python train.py --d_expert=64 --moe_layers=[1, 2, 3, 4, 5, 6, 7, 8, 9, 10, 11, 12, 13, 14, 15, 16, 17] --router_score="softmax" --routed_scale=1.41 --balance_bias=false --groups_per_token=2 --lr_router=0.000448 --vocab_size=8192 --optimizer="soap_variant" --beta2=0.99 --batch_tokens=[32768, 65536] --dataset="wikipedia_en"
Below are experts of layer 11 (counted from 0) of a mixture-of-experts language model. Rows are named router (the router's row for the expert), gate (a neuron's input weights, with its number), up (a neuron's input weights, with its number) and show model dimensions 0-255. Each number is 500 + 25 x the weight over its row's rms, rounded and kept within 0 to 999. Numbers have three digits each.
Before each expert's rows: a language model's description of what the expert responds to. This comes from a sample of Wikipedia text that the model never trained on.

# expert 38
It responds to: Reporting verbs and clause connectors in reviews and narrative, such as said, stated, saying, where, when, because, and verb stems before -ed/-ing.
router:522556527528455569473534475504484507490517534503503505533511478503513459483495530527557472470501501478482509534439475477515515516515543525470483496486474506515493484486501505501531508482505529501476524458516514530475544474483500469479491445454522494526468461473526463478544505476521469490524479545494516477433528502495525549511527525512463478494506435487507506433489504502475494480515547517494468449495477481540474467504433492534487524524468480494492488492490470508533481527524520504499493482476521494515512516470495507508508507484515502457453522481467493500518493460490492492511510522489539517484508530483553476509498501462464522497519488478486488478535509504512524546509507507517488487506523489523470491448510510507478505521484523507469481494496531521486528454506486
gate0:520496585484530541479530504466500449510528491474558526526480473502507493553490501475514506482496533486511517567482485499514524487521561489540511513454493448421479484468540496521499507490521528521483486529490481530481479537498489490499527483489499503526522502468503501529512527543496484515485490489534487512501465534516486513489465530511514539456444439479490519530509490539526528484503516495511467510481495514513505487529461519533518506525491490505487556508524470510525468495500475509479492491490499484481511463514494512449467505528500492488496506505464487459492480476493522482496554498547529532476489495515533430508518510506449506515478481473478530443515513498462480512503483486524528471477518512543499489527473510499462484517499490462474493486520502521505512491523498
up0:504495511522462501481525487480500468469480501523501484520484490505496503464458468479466527445527512520508505525478466485507494457534493513477493551518490500514497437483525493501457519523518482499518522515472468531480476527538494458529447554457466498516497522507506533505474532518470528521479489496482502504527541494487501488511502512503512513531488508511512457459498501529461462531474464486476467501418475454508523459448472531481502509528507517538465488499512510489525503546531494508495463434534490491517479520497493496458491497505537512453512507525472488482496537488499526505475518484500484487483516491533535507449477528556497492476506477523480498476503546487467513517522507489498518473462485498532499545468450443511511495467500499466483484540497492473514486467503501

# expert 25
It responds to: Adjectives and adjective endings after a, the or his, such as new, small, original, elaborate, famous, and possessive 's after names.
router:493516515540518519488513489532466526476505500509486499555520487507510495469474494503536517522501499487488493545480476480484539525500464526486515491482480517509506483443510511481500517507482543514487514492515520504489490503482525459512488444477552502546484477493507476485532481485538487492501494516481512482488489529520552525501489495508511505522489483476517538469482444508482482488532505478487462515485481562544497482514470473519447508510487451491515494536499501467518489539531521492487499474507505475523518504479522538520533484499518495486468523467463502506536528515439507517561530523511525511451435568463521480515493518499467494514529495520491528483555500520531501526536505515516440514534531495532441496485545540539479515530446496502501495477507499541496466506499524
gate0:514514483527515507497445492510485478473467504501471504526450504491549557510479498496490516522509511521535501485511526483464568510494473483526551493534487499506521499483474480513499456513500507548496481481500498501502518509506537504508519528516506473569473465493565543544490478531490535484462512530537491493522480526497530461481465487512510512487478520501516514474476498511559509479523521503477517499475510517444519523517503488496464534506524463477489467487520517489510500488563476516493512489527486491492475492476476521500508446513484471553492495515501534497484536519496489485497507500486472502502486475489534550485483541510502506561492525540486463479508477504538508526481506512517511566557532522535460491518536511507426511521488460510484472494483467528470501476485485
up0:462496497510494479511590491530485497483452529486530506477486477525502501518504516521501518473515500496482507467489518503492465535530472508431509490533458493521480498531465527435504417523521499492486557522471530508499533523458529479557523461483518475507494523546495502472499515486528480501471499516503522527498501524521455502525488515487481520481544511525497491556478515511522517508521499505516524514501533489482498481501435498470524498477536547505500451548515486553519497513494498506501468516487509433477541542504497502487479541496493518502523544528475524474485488525482478506504482505501519505509475525468518482527488468523501519477539514536500523490459551506512510508488486493531522520489453496493503490460483479521491504479498523463540487533484481490502491490545506

# expert 48
It responds to: Digits inside four-digit years and dates, especially 0, 9, 8 after 19 or 20, as in 2008, 1887, 1995; also teen.
router:510511510505469507480511500508514496473500521518454497515497474502515473464494526512557519467482513511476447514491498501530516524524552523468486491514493512508497469491513506479512527490494504504471530495535546528496515499507514495479475482491513542578523447490503464504483510499532441505560494516505569488466482539485513510522529511494445487530517491483510516482498474496491494457499501494509504476491486516566406482526491456506477519503502439486523494497482477512497472512521522517482457453514487441518520511491507485498514486511530469504471535473496493509517493496445512484492549513508496491481461509443542493518490516489493514500537489533519519454523563518504550495523521516514498502505533451513506510491521532500499517534486508517429473494481510498493505489508521
gate1:535509496543500494479423541508521493472520498511511515518509517505487505519514476452493482495505518466496536531513523497520527547515473538504492481517472459490487512496502497448457497517484497524498548498508525506495505500531506514505473524462502484485521434470454499492483469505477483482433546477464532437484521450511510511500533512515527465488558469461510519540491516509470483519487462494507537508456513476491459484496513496493468525467477541508520486478557495521519538465548473509502504520508496515491516492498537529490504480487490500528493483511489505478458552548522555530523483493468480469514500518522485452475519511497531455499479492511522474542537498509485533510468499525525518479479506447515483482512502510493530477498505504499521466484508535475465535488515496
up1:476482539468494488432515520516512502504515470488520496502496479487480495494511544534452464497478513528490518463427517536495486478500534480473506515489485513476484485496519488523466500512540472494507486494525488528516545504526506504460447510508552512443524498522505396461478526464514474458495475498503484497523527526497510497466472506515538520520488486517501538503497488494517508546502506509506465458468520509491525473462506530482480501524518485497508509513505507486482512483513513504505490496515534528472469498487454509517491514495504480553484501481518489480531473492484503473495502497504519486515512483541478539501551499543502527503483536549546538564515498509474509493483499484529479502506527476516497507532545484425523452471497526477507443478501476514478522539510464

# expert 31
It responds to: Past tense and participle verbs of events in biographies and history, such as played, won, launched, signed, held, often after was or he.
router:504533558508499513474545495499464533479514530518483517528534472525509487470482510535531480482477479435512509522495517492501551509528527487471504501476485525504482493479505490487519506500491513524470500491524530457518527436498517471500494464484524516518494434462515499454508488486499482462537466526489521485470447522534525504541517552568479488527447472487521498463475499543513477479538484471505477469477475483495494524497477484521474490515483430441487480495488456536489488504549511494499475491573508476502494509493509523532504480469535516504461510487477475516507523479441495456509501538535514471504457530479503491491511506491480493507499482515495515493491479501515531536502504512526475488516511476493508510503548521502466539522477504519493498498521478552506466505506517
gate1:479483513530511501491494483501483500533496532505505501500473520515525501486526501520538503496504537464531548483510482498497531533549509526498522537510482482484513482498532528538529493515517536513465477468521492494488461469465506504524519486489490509494492527507476530456501486488466468450483488483467540494447454486556535489532447469526507518510504486510510488523502482537531490468517467511491505521515454482487505543525489474505539530544529536463521498476491474506492511484540490514531468479520509528562505507481492510489494478534500510506508510499508481483467524503489478466493523543549568520498494503468538510469501496506481504492452503446544522449502492473503484511463479546485475487524474463460478502530537463473480487477509497478524483510552483489540559475523538
up1:510545476511503530508472505462485522476499507477498509485505464498504537473517497503494489508506529517488501515499486480470515505484476499440524481479506503535500472487509509540483481471514515473521480500449507485515493527517484497474485511531486485532533523522440490495562487535538502507484538509484466499489535458540493510460530523441530513527484510516474531484511527520531539477478556479490495506506488490474475487532481497530523479515508481561512514529517461469481522500461480551507490512510515568472504504491463523503496501486512499522510522504462507493508519496504499507501533471500524523486490471475458469568506507443507456497464523513508550503516545480532503516542513507504493501470439540522514493458439497503499483513469550528466494512461508548490546477488508

# expert 47
It responds to: First syllable of a surname or proper noun, often Slavic or foreign, after a given name, e.g. Ka-syanov, Ko-valík, Ni-le.
router:517519495496451525439513411524493538499499543550470487539491467525522471507484515516497502503500507481499437503498517461541562530532495521501527474442497506505487491468492534484542517494462505505501527496532501509525489500440510466483482478458509497521486512489500477447510466493511497511536459497496541496483485503545530513524528523539471498500492493500514520479482475539455496496510492484530485494491438512495486482518475490518476508530486484495490493534515498509515484515505519538469440448502490475508524518494543534510495481493500501462489508491480508512536498492516537465520509511520513486498512506470517463500483503466475490534517472480460497481515552528509496539537494510522485510501544479507482517481491516549474501521429523558503494485485491530539479515516510
gate4:494538467489472504472474539523507525520506518528516465476486477483499501485542489480501508529525498507518466553467459522499508502516500514554542488535485460485520503464516490456501476517501556473487479477528523509521492501477466478510519456477518483492537483500504506473468473506497501504485521489458481466482479515508504497527482533516474528522504530500482487524513525500494510517531495467519523470507448496513464493532452499517500526524487489497525486560511547445459486484502540538486483440523474508516504511467489512532511516503473503520520481560522502470513460494503523483528485507487513506480548460435478481501462511536499460481528479521512469532453531493531507514524485495505478519502501496484456513484542529547560487466525527537536479504497517486465477481513459
up4:483477485542509450483498505484519518482491534516498441487488533502475489540473459492511527489544517444539516540501480488497480445508478525493544518476539524499544501523470472491567494479458529505476512519535496553487467473528504486503491479485503509526490505492523516518513481509518525498524528447502490536469502552507534465516499495530507490468532483503492528480522506493472479484502521481518531495427501518434527500507499473545479474502473455495488534503522494514534515513510535505527485446499488544496522533446486522512502528509464495496472496469538460512536482513489454489483485495531520503492517526494460472509517491468467524516518499518462477480488474484501506537503499464499501483483466537499515508494531492546532479498493516505531500507475518558496499526465526

# expert 34
It responds to: Capital first piece of a title-case word at line, cell or title start, e.g. St|ratigraphic, F|astest lap, Rep|liqa, S|hort films.
router:504502552500476539464498443492494523495480497501489504524507470517543472484491514478485501468500462479522488509496528453523516504521517514480521473477511519531472460445500514480530509479450515512476479490507503522510514494483503479530486478447500489509506504502520495434503464475514491472523506500455529508471494512508538496506527522544477499511470485499527507457500413534482463461509512492427468480491506482513484486503477494506494497526496482512498461512497482513542493531519528532458482488484465482501515548493569504516513500502484489456504501486469489519534506497481533481484484536474541488460501520492518512481476504470465515496506465511463518457517529554526539522533510512524482533536542481486485529503494507564482507499499542547494483497503520515551460490516538
gate0:507492490500495518478555550522469510503516464511488484493469494507512514523508511492489459474523520490468521511454519478519475484454515492484464525525482486521484534488482460483463483436522496532473452498481502494500527456480500519516554458475496504521497525527496483512544479462510489500516485467516478506485489503536549469551487520513493542497490485488518548500480502532484441530494467521457496515521516519467467503479458477470467508508518529501484466520524498447529456504490484531492486501435521522475505457534494521473515496499511498480476488516488482503499518491545533480531480554470509546510480480480468490492525478494489453484470489487459482479539514522486474490506528537493451518534523492493541519490531505526485489489489477533505456471523537495480498532530539
up0:493507455489502480529489499515485520474523493491503499520451531458504541513477584515509491535498526481474486499461514492469497514499485481509503501500499494518475543521486474504511500478513497518514495517480532501536545461481559481482492516514530499530501496490473513475469478517546469570554508483508513466444499501519543502511486531472526490491448478524491517511494455501529557523494504488551502484518533531494531497546522494502499492488526481436499530514470473488481458509514518470492532487512510497464516546562487514544482514482506514474501520508523530472482516482497519491491509482514554493452516534491462487486472512526471520508509516510491518551529499512516499520448538490467484509445509491486459486506548536457518499485515490499514510548494464484533492498489499

# expert 46
It responds to: Second piece of ordinary words after a short opening like c, p or con, e.g. c|landestine, c|rumbled, C|ultural, cap|able.
router:496483518512454526484510450495477528498506519525464518506501464515543510461476523498496499521470426459449487518467528484518532500495524525478484446499467506511477471463519515466515503470488516501505463454518498460488529463467527511487471469469522504495490485468511494508533500498556486487504505542467519481463503506491515529517504519519459488496478467471506525486503502513476485499500496451481471456509488500540478524534471481506488523506499452511477431527463499492518462519517522518495511457526537482536483512468494501520517477499503492492505555507498460517529504497464520464594534523475485535482494529471506508525485507447475507521503518516473506483512522528491498516516517499508498518514506484498536501512543538524494535507474547499481463521508540501518493477550488
gate0:506507472518497443480449440502494463515535523510474493504511487519513545498501483496515498524506511444499515482520501538518517515501444494455477504485479505554496483526483458452503498455431515506544507490468480456498492476501531473457510513478498517474527478477489522517538536450513505491507546493483505483531505525492465480506521454514486478517514459497517536554527499550542433523493501534481501447530448489528549502493500500525481515526506442496501496475505487507492501503516485503508467546516525507475471476520536482472512500547509444532525500506504495472500533514504506475503512497512485510525504471517486526518480514486550484533517516505506477522472501491472559527493494493509553492521484503513513447536473491509484499492492466526487501508477525525511512488524509
up0:525559508510497500486534492464478537531505492487453472535525521451462514574494490473564524489487525494529489491522502545519496500472492500485481517526480497495515455522476481521499544511535489447492513478490523453473482520503484514510487473503494514486487487488497534523509481502466516540516466505530498447507501510515518501494555522531496476513492471476492517522536579512448523539516530499507501512501498518537532478546504532520475551494517512541501449522519526515488522486493502519492550507482499467464488530528540510471481508461474530467495554507453511488496499537490548497500476464506488478488451513499503509458503514499508488516477517513442487516509503472506469541505486538536539495489486532477500502500495513528509486502549512518500486498484498488449477503520491

# expert 15
It responds to: Inner "r"-type pieces of words (Jer-r-old, Er-r-or, C-r-ni), plus year digits and blank spaces in dates, tables and citations.
router:526507526518468494517508489524518524469487524539498527497512457513502474493431515489518511458495490488511496516483535477511520515560523512492541469468474512518468502484509514462541545489482527530499517503510519516494563487467496501490443475493517507551449484479507481492529487511517479496516467527451526476468510495498498516516502510518471515517471468503534510455474456518449484443521496493521476469486504481531465464530523464533463499464461508476520487491512490506497501522499505514488531476509476476515486505465523517532510473503487450482462532461507482500508500513492509476526507500529497455475498539487555464504500542458513498505545465530520481505551493512529536511521528522518473483515506485530483481532534536476499511500467550532476485453498500509523483489550524
gate0:514553477532479539517462505466457490513528513523488506479496484519517496500448514469467485478471486493494479471447513492479507451514503485527467504445511530523496518542505513483516550492459525493552466500522497482513506497467469459488524486538489535530482533468532476514472493521528504475513482488474482516482449495488461514524476453505481523483454509503513527461512517503476517476509518508453504489504487485476512491522493461477461525484519474476525558506457473507522517486489503525472521488513521519500464526510502492457538496518495485492465532547538464505473502531511515526475426525525502514540501518514545505536522503489528512466498484505545478539509499528527526483478494522521513450492492524492486536483493524481498477510502515493522468478515488466530463524440497
up0:509536483490459465485435532506526513491515559529528543479492522514496435487466483495509491484491497544476510485503528497502482492561469477476505472496464485516467505510472508495556532492476554496518503496516520537478469563520465519493496439525517488530490484486473511531535509511520472490510510491500536508471501476483503473496465489533514481499490458517514536494507477503474524481538527518524488484523491473495530458509558460509461502448489502455498521522460506519495514504490496479499553524493481547473523489501492523493479506530510527449515529514467519455514501516534507513483506510502479463498507545485524499519517495468491519474537521453502467545490487508487530495554528504503527509506480553545526512520519500490506475474505510472518540495500460468497463492495505